Below are experts of layer 3 (counted from 0) of a mixture-of-experts language model. Rows are named router (the router's row for the expert), down (a neuron's output weights, with its number) and show model dimensions 64-127. Each number is 128 + 24 x the weight over its row's rms, rounded and kept within 0 to 255.
Before each expert's rows: a language model's description of what the expert responds to. This comes from a sample of Wikipedia text that the model never trained on.

# expert 31
It responds to: Institutions and non-Latin script. Institution and party words like University, Society, Republican, Labour, plus Kannada and Thai characters and some table cells.
router [110 144 150 157 124 165 122 128 131 135 117  93 139  99 120 108  84 163 145 136  87  82 179 125 104 109 115 118  84 114 156 155 129 145 134 131 151  92 143 133 140 153 121 104 164 106 136 105 121 101 165 106 109 126 141 160 107 120 132 151 152 146  89 137]
down0 [ 66 129 116 102 130 125 135 148 145 120 142 138 155  74 126 107 114 110 113 127 118 140 155 147 119 111 131 114 136  89 107  99 141 100 124 143 151 149 124 169 123 113 183  99 148 118  95 134  94 130 141 153 133 120 136  83 115 134 151 119 157 119 137 122]
down1 [107 126  89 101 119  93 129 142 136  99 160 167 178 113 128 140  91 147 143 123 116 124 116 151 106 114 144 110 125 137 111  86 137 158 124 113 128 130 119 141 115 139 124 126 147 135 121 139 118  98  94  97 127 109 118 145  97 101  94 147  75 134 103 103]
down2 [140 115  82 167  99 136 178 142 164 132 172 130 140 129 130 193 133  96 123 136 137 146 128 106 147 130 195 102 154 115 132 132 105 140 146 119 136  88 145 131 146 136 135 140 119 111 144  99  96 153 123 130 170  93 161  44 124 129 122 127 163 138 158 137]
down3 [138 114 130 137 144 131 131 142 131 151 112 152 121 127 103 150  89 147 116 132 152 142 123 143 106 163 115 136 129 130 144 140 111 109 113 139 115 121 125 132 125  99 177 138 104 102 134 133 164 112 115 148  81 113 118 129 140 163 136  96 160 131 125 151]
down4 [141 152  79 147 101 113 122  93 135 124 122 120 123 143 152 127 146 147 100 116 134 105  82  88  76  87 139 126 153 148 142 108  95 132 140 145 158 151 133 169 133 123 129 112 161 147 144 113  92 140 136 154 127 112 169 136  99 121 139 127 119 120 143 130]
down5 [146 137 150 142 149 145 106 138 115  89 144 153 170 129 128 141 123 107 149 146 114 118 127 125 152 117 126 107 147 131  84  88 149 106 144 114 121 100 136 155 154  86 107 122 165 147 121 130 155 122 168 143 139 117 141  86 106  98  91  98  76 129 138 121]
down6 [123 165 149  83 127 124 147 115 112  69 161 107 117 170 133 122 114 152 100 128 150 117 184  77 137 138 133 124 132 142  91 158 113 125 118 129 148 157 127 155 109 136 164 149 127 130 123 145 131 136 131 172 163 127 120 136  92 115 129 149  84  95 155 130]
down7 [141 105 114 114  99 102 125 132 114 125 148 176 126 159 107 161 147 140 129  79 141 170 102 135 133 122 145 101 130 126  99 140 109 129 177 150 131 125 112 136 144 100 109 117 136 147 157 137 107 154 118 140 102 148 161 135 166 131 134  90 112 176 145 128]
down8 [194 123 125 107 143  63 122 153  94 164 111 119 116 117 102 135 106 108 115  88 122 149 114 131 160 145 116 188 144 149 125  96 113 128 150 180 160 149 130 152 141 149  98 112 128 150 153 133  96 149 143  96 143 130 195 126 125 127 100 146 145 107  90 142]
down9 [134 194 139 164 164 106 107 139 139 114  80  97 124  79 127 134 143 191 125 167 128 137 125 139 183 111 114 114 105 131 106 118 117 149 143 156 161  95 134  97 107 143 169 141  95 113 105 137  95  89 111 116 113  85 172 128 120 126 138 111 160 131 131 146]
down10 [ 94 114 124 143 103 117 135 143 104  97 122 129 121 101 135 129 128 166 118 140 147 117  55  86 137 126  96 134 125  81 107 165 168 183 157 144 103 155 127 112 103 150  96 118 127 106 137 136 127 123 113 147  97 131 116  89 196  94 159 120 137 140 120 131]
down11 [114  74  80 134 105 123 114 135 112 144 118 127 102 120  87 114 109  89 114 105 150 103 118 127 132 143 146 121 125 137 167 130  66 106 136 137 139 162 144 122 110  72 175 128 106 116 126 123 158  83 162 138 131 144 130 125 108 116 128 133 171 150 143 141]
down12 [177 108 101 138  93 111 120 159  97 120 134 134 102 124 130 157 128 141 148 182 162 134 130 119 102 172 138 136 142  99 119 141 117 145 150 128 124  95 136 126 153 117 149 127 115  81 138 104 123 127 112 118 127 127 126  74 107 144 119 108 111 166 132  74]
down13 [141 148 139 140 114 132 114 114 160 143  83 140 135 166 135 131 162 133 118 127 132 117 139 141 108 103 138 151 130 164 150 107 149  70 121 128 128 180 100 163 143 127 137 115 129 143  73  94 149 157 135 125 146 106 150 100 140 130 123 147  90  83 151 157]
down14 [180 120 141 135 124  92 144 171 133 117 153 165 134 184 142 136 140 154 148 100 104 102 147  85 120 109  83 109 111 141 136 127 117 104  77 144 109 170 160 151 120  94 108 162 126 122 128 150 154 124 121  97 106 143 124 119 139 123 142 138 120 139 148 140]
down15 [167 135 136 185 146 100  90  97 129  93 120 107 177  95 170  98 146 117 117 145 142 152 173  89 103 107 129 121 120 110 113 142 148 132  94 129 109  99 182 115 114 171 153 157 141 116 103 103 110 130  89 151 142 115 132  99 109 146 128 133 126 141  84 124]
down16 [ 94 162 109 142 107 112 117 147 105 111 146 169 125 130 136  90  68  96 116 102 137 104 111  86 139  85  66 129 108 114 155  90 123 101 154 119 137 155  95 113  97 162 104 143 104 129 110 107 146  97 120 142 179 105  98  96 131 131 134 120 119 184 106 135]
down17 [155  89 137 119 129 140 102 169 106  73  98 149  87 176 148  89  85 135 111 124 165 162  96 106 134 140 116 161 143 165 123 153 146 114 154 110  98 103 117 162 160 138 170 109 145 146 111 115 108 118 108 130 110 104 116 110 130 171 150 111  77 135 185 116]
down18 [169 135 150 119 131  71 100 106  90 104 129 112 105 103 123  77 125  85 123  96  86 123 138 105 125 117 134 120 123 144 142  83 112 136  94 152 108 118 133 129 143 102 109 162 144 158 139 192 110  83 129  78 113 158 107  93 145 115 143 119 153 121 110 108]
down19 [109 113 134 147 113 126 116 154 130 109 118 145 152 143  94 124 133 131 149 122 120 117 151  91 106 131 125 147 107 164 113  94 108 163 138 109 131 168 117 115  96 109 148 110 112 111  99 155 127 156 140 156 153 154 160  98 111 112 135 131 138 143 129 100]
down20 [159 102 111 144 135  98 158  71  95  94 134 161 130  72 136  94 102 122 102 127 138 135 112 129 155 111 115 144 156 133 165 150 117 183 151 130  73 169 116 117 135 116 167 137 127  92 155 168 108 134 136 168 150 132 158 113 170 124 135 147 124  89 136 126]
down21 [131 147 164 114 167  94 148 138 145 150 115 118 140 107 141 132 116 125 161 128 110 121 133  98 141 132 114 127 104 142 140 133 141  97 129 119 130 126 113 126 104  91 131 126 112 104 148  97 154 117  97 140 142 125 143  95 118 105 189 146 164 150 114  97]
down22 [154 129  68  95 117 145 144 153 136 127 155 141 116 160 135 160 111 174 133 105 141 109  88 112 146 110  76 148 156  94 144 119 129 166 149 158 144 136 152 124 128 115 123 129 155 107 103 115 147 164 113 123 140 127 114 135 137  96  99 136 161 112  56 142]
down23 [116 125  98 176 108 103 109 111  80 129 124 155 142 131 125 141 142 133  95 138 100 166  90  98 150 129  94 154 145 148 144 142 161 130 118 140 137 161 115 194 152 110 137 136 123 141 141 152  86 136  97 119 126 141  97 119 116  98  68 115 157 148 139 169]
down24 [ 90  96 121 133 121 138 143 122 147  69 141  92 130 117 100 153 134 100 125 120 139 112 139 132 139 139 201 122 125 135 122 153 155 121 109  93 123 142 114 122 117 129 145 124 127 125 162 106 129  72 123  97 109 104  82 105 104 124 120  80 153 138 128 101]
down25 [139 122 113 138 176  89 112 129 137 112  95  98 127  67 162 120 119  95 135 128 129 123 117 141 156 107 105 113 123 113 122 139 122 151 105 142 128 144 148 122 140 130 148 126 134 148  98 127 167 139 107  93 140 117 116 142 166 177 102 132 117 127 135 138]
down26 [126 102 117 115 139  93 145 115 118 130 115 163 138 170 137 141 157 153 128 180 109 118 135 161 111 159 127 121 127 165 157 127 147 159 150 146 145 122 102  96 156 142 139 137 102 135 106 135 118 129 160 130  84 111 155 103 152 150  85 132 146 123 136 123]
down27 [ 79 143 190 143 151 102 100 120 135 148  99 106 133 103 147 152 100 126 132 112 138 145 134 150 102  89 113  93 134 124 100 132 139 139 106 131 143 131 136 141 117 134 127 184 133 139 155 139 142 108 161 118 146 173 117  99 130 133 163 185 116 131 117 115]
down28 [121 182 124  77 127 133 117 137 106 153 125 121 155 111 118 148 163 123 106 122 136 112 121 112 129 121 157 162 141 132 130  85 131 138 125 119 153 160 117 161 128 146 136  71 158 143  65 127 133 158 130 126 129 159  77 151 169 131 124 184  82 120 166 144]
down29 [124 102 121 105 156 132 118 141 134 128 125 172 144 146 118 108 114 103  96 131  92 164  88 166 124  51 110 143 147 159 127 166 175 121 133 126 107 109 138 134 115 109 127 125 106 129 131  95 145 145 135 103 128  84 105 131 148 130 126 152 126 117 121 106]
down30 [121 152 146 159 115 161 145  97 136 139 133 133 138  83 154 116 148 151 124 107  97 152 126  90 149 151 133 130 108 154 128 133  87  96 162 136  65 124 142 163 129 126 138 116  84 111 156 140 118 138 117 103 108 114 101 109 136  81 115 125 149 168 122 128]
down31 [144 114 142 103 117  99 173 103 129 183  73 150 140 110 174 137  91 175 165 128 130 124 138 119  84 142 104 168  61 153  78  91 114 147 147 118 130 169 130 113 105 156 108 125 111 141 130  85  88 123 169 121 123 117 108 118 128 161 148 159 145 147 114 101]

# expert 35
It responds to: Negation and quantifiers. Negation and quantity words like no, not, any, some, more and less, plus the table header abbreviation No.
router [110  94 131 128  75 124 128  96 113 101 115 109 118  91 118 134  99 142 123 100  93  79 146 170 105 127 107  85 117 104 155 127 115 117 148 139 123  93 151 159 118 130 127 115 159 113 102  98 169 107 143 126 157 132 103 161 135 122 115 132 134 151 123 143]
down0 [118 127 131  66 129 108 152 120 110 152 125 152 126 136 112 153 152  86  89 103 141 133 115 123 110 114 119 130 149 131 124 112 117 138 117  81 132 100 107  89 148 160 102 155  87 146 126 141 118 161 116 162 112 116 102 135 112 176  88 106 126 155 101 127]
down1 [142 145 160 144 129 140 119 145 147 136  93 151 139 143  88 114 126 116 106 154 137 132 122 118 109 154 143 184 147 107 131 139  73 173 125  74 104 116 112 110 129  78 147 102 126 126 109 119 126 148 158 160 140  94 136 149 149  97 102  83 171 139  82 134]
down2 [121 153 104  93 142  87 130 147  90 142 139 132 148 170 127 106 121  84 108 139 162 169 119 132 129 126 148 102 168 152  66 103 116 149 151 172  97 133 115 137 159 125 128 174 122 144 116 128 111 156 114 109 115 142  84 151 133 164 101 145 182  98 133 132]
down3 [125  99 127 155 125  96  74 138 137  89 102 149 114 124 144  96 123 177 102 103 109 140 129  96 161 129 168 154 115 121 162 151 141 150 139 124 138 147 164 167 143 130 117 136 122 141 114 121 157 108  97 151 104 151 163 125 121  99 118 155  70 166 138 132]
down4 [117 153 156 134 132 111  88 144 129 130 142 145 120 137 126  72  88 175 108 126 115 163 103 159 116 108 137 140 124 124 131 146 115 126 117 118 129 161 163  82 123 124 153 131  85 102  98 117 120 124 119 107 138 115 121  97 120 124 108 109  83 127 156 129]
down5 [124 168 139 148 104 168 148 164 154 113 107 152 144  89 126 117 142 148  73 110 143 103 137 112  80 101 148 133 116  80 129 119 111 112  95 150 140 124 161 112 140 110 102 171 165 147 126 128 144 141 141  91 127 108 157 134 123 148 131 148 150  94 108 129]
down6 [ 87 149 114 132  92 141 105 160 114 166 118  93  89 133 159 119 119 146 139 138 122 145 163 122  94 133 114  79 104 130 135  82 150 147 112 117 130 119 157  95 162 107 139 160 119 143 124 108 116 113  99 131 119  90 108 127 173 127 154 110 137 133 173 152]
down7 [152  90 120 159 133 178 191 137 150 125 132 147  95 148 119 126 142 138 170 136 138 132  92 146 180 124 197 130 138 155 144 132 160 101  95 113 183 110 103 136  70 142 146 133  91 119 129 150 114  88 170 158 173 111  89 156 111 121 118 139  80 132 138 128]
down8 [118 116 144 123 133 122 122 134 129 130 116 131 149 124 123 147 162  84 117  94 151 111  74 131  82 137 115 131 127 143 129 125  80 131 132 106 128  97 124  99 105 128 111 155 105 118 115 112 153 125 115 109 129  89  85 197 147 161 110 121 133  92 162 161]
down9 [121 105 144 110 138 154 123 111 149 162 194 111 118 105 148 122 150 153 141 151 121 165 145 139 116 196 153 179 113 151 112 130  93  98 123 175 149 151 112 117 112 139 104 125 148  77 121 146  81 163 160  96 123 116 158 150 180 119 135 118 129 144 165 114]
down10 [116  90 135 147 148  76  93 122 163 114 100 115  99  97 138 133 123 155 137  89 112 172  92  90 143 137  58 174 108 165 124 124 134 135 178 103 139 180  92  96 139 145 139 146 129 142 138 125  89 110 100 124  94 125 101 103 141 152  98 155 159 108 146 105]
down11 [123 123 130 146 147 117 125 142 170 155 116 126 127 146 128 104 147 129 120 147 102 153  94 141 119 148 113 123  99 126 169 127 148 173 159 135 140 135 152 111 124 141 141 152 110 137 114 135 126 151 139 144 106 141 169 139 111 134 134 137 136 138 179 168]
down12 [109 106 125 131 139 129 129 128 100 126 110  69 147 159 116 160 182 101 165  82 105 131 152  88  94 105 115 112 132 107 121 131 145 129 112 124 112 160 132 114 160 120 163 124 139  72  84 173 107 107 112 143 119 132 126 163  93 106  98 138 143 135 128 152]
down13 [109 133 139  92 113 140 153 162 101 150  95 135 117 142 137 154 141 111 137 128 151 135  67 141 116 108  87 143 122 123  86 156 108 136 149 113 146 134 132 162  94  99 119 138 130 103 129 114  81 118 140 122 121  87 153 145 176 174 146 118 136 144 118  96]
down14 [134 111 121 104 152 147 145  93  98  76  92 128 119 127 191 134 114 167 167 153 150 131  86 112 161 120 159 120 156  93 118 118 150 155 122 121 140 152 146 166 145 146 148 121 135  89 116 128 157 121 109 142  85 127 109  89  91 132 191 141 149 112 150 140]
down15 [170  76 139  99 140 116 132 107 183 119 117 130 120 166 123 175 120 114 152 142 125 103 126  90 121 112 105 148 148 134 157  99 123  89 105 116 161 116 133 134 112  75 115 140 111 123 150 115 166 113 141 126 132 142 185 123 129 138 122  79  99 111 188 167]
down16 [124 120 134 118  89 148 152 143 125  91 132 146  98 103 126 134 121 118 136 129  68 105 161 122 144 108  67  96 184 155 160 143 121 137 136 117 127 110 143 168  97  90  95 128 102 184 131 129 135 128 148 120 143 165 109 162 157 139 112 106 104 156 159 128]
down17 [156 113 122 165 165 101 137 171 186 120  90 121 132 128  86 118 107 122 105 152 193 147 112 119 135 128 151 157 127 145 154 107 135 125 129 133 139 126 110 118 143 154 111 139 160 155 204 116 100 133 160 142 142 115 157  81 109 156 102 155 128 118 129 145]
down18 [ 93 141 143 104 129 116 167 117 117 130 141 139  76 163 147 133 123 145 103 167 129 134 134 133 140 149 145 108 136  87 158 119 119 148 126 115 130 128 134 117 129  98 169 132 158 140 147 158 153  96 119 149  86 120 164  94 119 139 119 148 185 176 118 138]
down19 [ 96 117 119 150  92 150 151 122  89 132 111 162 113 101 125 171 155 125 105 133 148 143 170 171 126  92 120 129  81 125 131  95  83 114 158 141 103 155  91  72 122 101 126 133  99 128 103 115 117 128 121 159 116 137 172 136 147 138 113 138 129 113 143 125]
down20 [123 145 120 107  93 101 138 131 114 108 128 112 190 138 148 164 135 117 147 145 154 122 151 138 133 143  91 123  83 141 130 151 131 121 170 144  85 155 133 129 157 151 134 151 159 115 114 120 135 138 126 121 136 105 120  89 108 102  98 138 151 143 124 127]
down21 [120 165 158 132 172 152 123 154 119 160 128 145 114 144 111 116 148 132 130 124 149 162 132 119 128  84  95 127  78 123 102 121 122 144 133 112 163 150 138 120 134 126 129 127 112 128 110 142 113 141 146 133 169 133 167 114 152 164  88 142 102 110 115 151]
down22 [154 141 169 108 162 133 153 129 139 125  99 142 133 143 133 107 141 106 111 125 133 111 137 141  68 122 104 130 137 151 138 142 137 120 133 156 154 142 121 135 142 121 136 102  79 120 110  78  98 117 109 153 132 158 121 155 158  96 117 104 136 100 160 164]
down23 [114  54 144 110 108  83  85 138 112  72 141 127 107 114 151 150 105 170 145 173 104 101 120 145 144 154 152 124 134 148 136 164  71 110 123 130 148 105 159 169 141 130  95 156 138 144 128 103 155 117 154 160 111  87 112 112  80 132 148 176 126 137  82 111]
down24 [ 90 161 126 109 112 135 128 128 130 149  99 100 191  98 119 137 147 108 103 126 126 123  69 111 151 117 177 163 113 124 151 148 126 142 158  81 100 127 126 156 107 146 155 135  93 103 111 108 140 143 104 107 132 111 153 156 153 138 171  97 134 118 107 131]
down25 [116 125 175 160 157 115 172 112  85 127 144 109 124 144 148  93 128  91 150 164 142 143  99 153 128  86 100 135 111  80 132 112 142 133 137 153 135 142 125 128 121 112 136 101 117 105 119 149 181 104 117  88 110 124  91 141 146 132 144  95 138  80 130 151]
down26 [130 122 133 173 147 152 147 145 148 146 132 107 129 131 130 145 166 134 115 110 143 134 177 153  92 117  87  96 160  79 122 116 140 100 133 115 125 120 102 105 170 141 171 125 146  74 113 141 126 101 129 173 179 135 113 107 139 116 138 108  48  73 101 103]
down27 [156 137 120 133 112 118 117 130 183  76 156  81 119 142 151 119 154 109 115 165 126 144 154 121 135 106 151 139 147 136 165 114 137 137 127 121 154 130 105 153 108  86 131 113 146 111 120 112 140 128 113  87 156  90 113 129 135 119 182  94 131 127 180 126]
down28 [116 123 127 164 165 146 111 179 160 135 108  98  76 178 138 115 149  81 109 127 164 131 157 121 102 111  91 103 126 116 123  80 111 114 144 173 181 146 144 134  71 140 121 151 136 141 108 113 133 117 142 126 110 141 124 201 100 118 155 136 121 158 130 162]
down29 [147 163 118 129  98 135 117 133 120 110 100 112 115 135 136 129 156 145 115 156 138 101 112 123 101 131 142 145  83 153 178 118 136 137 172 130 128 117 112 114  88 140 131  92 117 135 170 126 122 146 132  95 129 135 141 118 115  97 123 141 163 163 116  68]
down30 [ 82 128 164 146 154 104 111 119 131 150 150 152 152 112 102 121 124 140 149 102  81 140  80 151 148 129 105 127 133  90 187 135 141 115 178 103 107 132 131 145 130 170 116 133 107 147 101 124 138 129  57 149  78 108 117 116 128 116  74 140 161 145 150 104]
down31 [114 152 109 105 110 141 116 105  77  87 138 108 124 146 103 113 119 137 105 157 115  96 125 126 152 111 122 100  88 107  82 116 119 130 108 137 156 120 104 123 114 156  77 146 119 112 104 104 132 111 115  96 150 132 156 182 108 109 130 161 104 146  93 131]

# expert 33
It responds to: Connectives and headers. Function words and punctuation (and, in, has, commas), section markers ==, company/candidate nouns, and Thai script bytes.
router [105 125 138 143 110 158 110 122 134 155 124 105 131  97 119 101  95 143 108 108  88  88 190 142 101 114 108 116 114 115 158 165 146 139 143 119 131 108 137 125 132 143 134  98 140 103 125 114 118 122 182 106 113 119 122 150  95 119 135 151 152 132  86 132]
down0 [157 140 152 125 149 129  73  80 168 122  95 106 166 151 100 152 137 145 123 147 152 124 157 117 119 151 111 114 110 110 164 152 140 102 121 103 124 101 119  65 113 151 112 116 171  82  93 106 154 112 133 151 163 158 126  91 129 127 156 108 116 110 127 137]
down1 [146 148 111 152 142 128 123 149  69  90 119 140  98 123 154 149 137 147 145 141 149 147 121 126 125 112 151 112 133 136 120 135 138 129 103 136 112 108  99 144 153  75 132 108 119 125 146 167 140 171 143 135 115 106 114 102  80 144 137 124 127 132 192 171]
down2 [146 124  89  94 116 112 128 112  98 159 117 121 119 144 121 143 131 153 115 121 110 134 140 121 113 144 141 125 122 144 111 154 145 115  91 131 138 142 137 125 131 162 163 132 135 199 131 114 186 100  81 152 123 143 131 156 120 125 169 135 134 192 110 143]
down3 [106 108 184 149 108  89  99 140 119 134 138 159 136 154 168 119 122 147 146 153 131 176 133 125 144  71 111 122 183 109 135 141 103 132 131 128 123 147 153  85 125 103 117 156 133  98 159 120 139 129  87 138 131 142 140 174 130  88 142 156 127 135 138 154]
down4 [ 93  90 145 140 116 155 115 106 138 127 142 135 122 123 144  64 125  84 142 135 151 126 142 141 132 118 102 157  80 119 151 153 166 128 151 146 137 135 149 110 141 170 114 145 101 140 126 128 135 118 154 188  68 113 149  86 110 137 130 132 114 121  94 153]
down5 [154 122 139 127 160  80 111 111 116  94 114 124 125 106 165 101 108 122 157 117 131 145 177 143 124 100  59 124 155  77 102 117 119 120 120 143 112 141 134 134 110 141 104 138 119  79 110  88 151 115 178 178 108 159 143 162 116 119 165 153 162  79 117 165]
down6 [141 120 129  80 138 164 140 133 166  94 104 108 136 151 124 115  70 140 105 148 161 156 125 154 146 153 171 114 112  85 120 144 131 128 130 105 132 126 171 153 132 116 153 121 172 137 159 113 130 129 138 154 148 141 157 136 132 170 133 158 117 177 142 109]
down7 [128  64 148 121 152 149 128 126 126  60 158 109 140 108 140  95 159  93 137  96 118 110 169 122 138 136 127 135 115  91 152 106 134 137 131 114 182 164 115  96 151 157 151  89 149 130  70 119  90 122 135 134  67 132 150 149  88  99  82 136  99 126 151 117]
down8 [142 167 106 103  47 164 147 105 128 133  85 140 174 122 141  83 138 136  80 129 165 121 137 145  79 153 153 109 142 119 109 154 123 111 126 145 109 142 150 123 149 147  89 127 115 153 115 144 140 165 141 131 103 113 154 154 121 113 115 137 121 146 133 109]
down9 [103 118 130 113 102 148 109 145 111 138 160  93 136 120 131 188 101 152 165 147 159 123 155 180 122 139 129 118 148 195 119 116 112 141 111 147 126 129 149  86 103 125 124  78 152  97 127 123 133 181 136 135 144 129 103 153 131 134 133 143 132 128 120 101]
down10 [144 118 125 112 123 111 108 116  94 156 154 153 180 121 131  70 114 145  99 139 154  85 136  83 137 100 164 106  96  91 101 119 142 120 151 156 160 114 124 100  98 138 173 137 125 155 158 142 110 131 133 119  68  97 175 151 132 152  85 162 119 107 113  98]
down11 [151 101 162 130 140 127  88 157 128 140 134  67 111 126 169 100 148 147 105 168 119 131 112 120 110  87 118 123 138 145 150  82 119 142 127 159 132 126 142 121 137 138 127 113 117 160 154 145 112  76 126 148 163 118 163 115 130 144  94 143 141 167 126  95]
down12 [139  87 117 160 155 148 118 143 156 161 111 100 119 161 127 127  74 103 102 157 114 138 128 122 150 169 101 107 139 132 122 103 131 162  86 111 138 123 103 164 128 153 125 144 121 135 179 135 121 109 147 138 141 162 107  73 155 130 132 119 139 115 124 121]
down13 [112 121 127 128  92 147 152 154 113 134 114  99 148 128 116 101 141 118 149  93 117  93 106  95  82 120 169 121 116 165 143 160 114 118 175 146 158 157 117 143 165 122 106 130 135 139 111 125 120 126 145 112 138  84  78  62 112 105 139  94  98 129 140 135]
down14 [162  87 110 115 107 119 126 166  95 152 106 146 148 145  98 148 158 135 152 128 110 142  69 123 149 139 101 158 158 106 143 118 106 129 102 135 143 160 154 107 115  72 139  71  75 127 121 109 153 121 115 167 143 142 126 136  84  89 107  94  86  89 120 121]
down15 [142 128 180 120  99 160 129  71 120 120 106 141 120  90 154 132 144  85 137 120 127 164 150 126 158 154 127 159 163 137  98 116  70 168 126 140 126 127 116 126 125 114 115 135 164 130 135 108 107 118 116  90 144 111 147  93 105 116  61 147 139 148 118 157]
down16 [116 184 145 130 160 118 121 146 122 124 158 142  72 118 107 169 118 111 166 123 129  98 137 121 163 166 128 139 121 117 128 117 121  77 127 137 150 126 171 107 112 106 153 175 153 103 137 119 120 163 103 129 120 150 155 144  81 135 129 147  97  89 144 149]
down17 [118 119 153 130  92 119 141 132 140  74 153 130 122 138  93  94 129  99 118 109 159 104 142 137 112 139 138 119 138 111 139 126 109  82 137 137 120 106 160 102 112 141 127 124  80 175 124  90 175 132 115 121 131 153 102 126 128  88  97 112 184 145 139 130]
down18 [141 122 113 116 105 133 130 129 105 123 123 171 111 138 146 120 157 125 117 120 123 118  97 112 148 108  95 113 129 106 158 123 112 105 185 159 144 122 147  81 136 133 145 119 146 116 122  85 105 121 144 133 125 129 148 114  85  83 111 135 125 117  84 133]
down19 [120 142  91 112  95 154 122 113 147 136 134 123 139 160 162 124 129 141 137 104 149  95 113 169 176 130  88 176 128 108 131 109 145 142 133 127 147 121 140 163 130 138 127 141 162 123 146  94  76 162 124 112 156 116 127 104 122 115 113 114 128 129  95 119]
down20 [156 109 140 147 134 112 121 156 167 151 113 154 131 102 145 126  95 115 169  79 137 164 129 147 134 136 113 146 139 126 103 116 178 172 152 104 161 165  93 128  62 154 108 135 157 130 146 112 104 133 131 136 115 129 123 126  86 133 103 117 102 126 127 134]
down21 [105 135 150 163 162 143 117  96 117 112 107 124 159 143 174 129 110 107 140 131 114 111 123 116 138 100 154 119 146 119 157 114 157 106 152 152 148 123  92 146 146 158 162 117 152 133 114  63  89 118 129 125  99 111 141 125 106 102 144 133 147 104 118 108]
down22 [142  72 135 148 134 128 145 114 101 136 102 129 118 134 118 137 113 145 191 120 126 115 134 129 100 132 104 150 161 108 231 166 129 179 170 148 113 101 145  98 119 139 108 128 102 143 153 149 110 147 146 138 117 128 132 148 121 131 148 124  99 108 139 146]
down23 [155 138 129 132 118 148  95  92 153 146 121 118 134 148 128  97 100 127 127 188 109 134  93 118 130 145 160 151  90 144 130 131  94  85 137 146 102 158 139 121 127 147 111 116 120 169 138 149 164 121 136 131 145 154 110  68  97 113 102 154 133 148 129 123]
down24 [166 122  97 109 149 122 117 130 116 168 132 128 143 147 137 122 176 107 105 129  96 147 111 141 128 152 120 159 150 118 140 117 125  95 126 157 121 124 145 152  99 135 170 104 117 106 121 146 105 130 150 156 134 107 176 142 127 149  96 130  96 121  89  74]
down25 [141 108  94 114 107 136 116  93 162 111 144 122 116 125  99  98 106 118  90 109 127 122 157 148 116 159 150 107 144 121 162 160 117 119 126 138  92 129 132 122 116  79 126 152 160 121 148 165 109 163  75 154 123 103 121 146 160  89 102 119 130 106 171 100]
down26 [182 120 126 119  96 120 122 119 129 132 131 124 129 112 115 121 123 103 130  86 158 159 127 118 101  99 136 165 112 105 139 121 113 120 178 170 118 153 146 149 109 121 160  63 141  94 136 124 120 165 142  96  69 167 148 150 108 106 114 163 149 139  85  94]
down27 [140 106  95 130 104 127  80 130 104 126 121 158  81  92 107 116 169 130 146 160 162 147 159 142 148 139 127 143 118 141 129 139 118 105  53 142 116 132 183  95 134 105 143 109 128 146 105 168 150 114 150 137  90 107 107 123  97 138 164 149 147 132 103  97]
down28 [109 134 133 124  97 138 162 113 129  71 127 183 111 106 136 115 103 144 141 108 129 126 123 113  77 124 138  93 125 113 117 162 132  91 161 122 124 122 153 154 122 159 139 111 142 140 127 146 178 121 115 127 108 128 144  74 132 143 108 129 118 129 128 104]
down29 [111 103 106 129 141 107 114 172 115 124 121 121 110 177 139 121 176 124 156  99 120  82 146 110 140 102  87  84 137 125 125 133 113 130 120 142 106 129 134  99 171 131 153  63  82 125 126 125 137 134 131  57 144 129 145 159 155 135  66 138 158  81 143 104]
down30 [125 123 155  87 141 145 102 123 147 123 197 135  89  98 156 125 142 120 156 117  86 158 113 134 130 141 129 146 103 110 133 109 154 146 147 121 124 112 138 139 172 113 107 118 143 149  95 136 129 109  88 140  90 127 124  79 129 104 169  91 118 136 143 120]
down31 [144 100  96 116 120 127 147 104 124 110 136  77 134 122 112 178 134 176 137 168  73 156 115 125 124 145 102 160 110  73 130 130 124 105 126 114 107  89 128 128 154  58 129 145 107 134 141 155 146 124 100 143 128 105 114 102 119 119 153 139 121 138 135 117]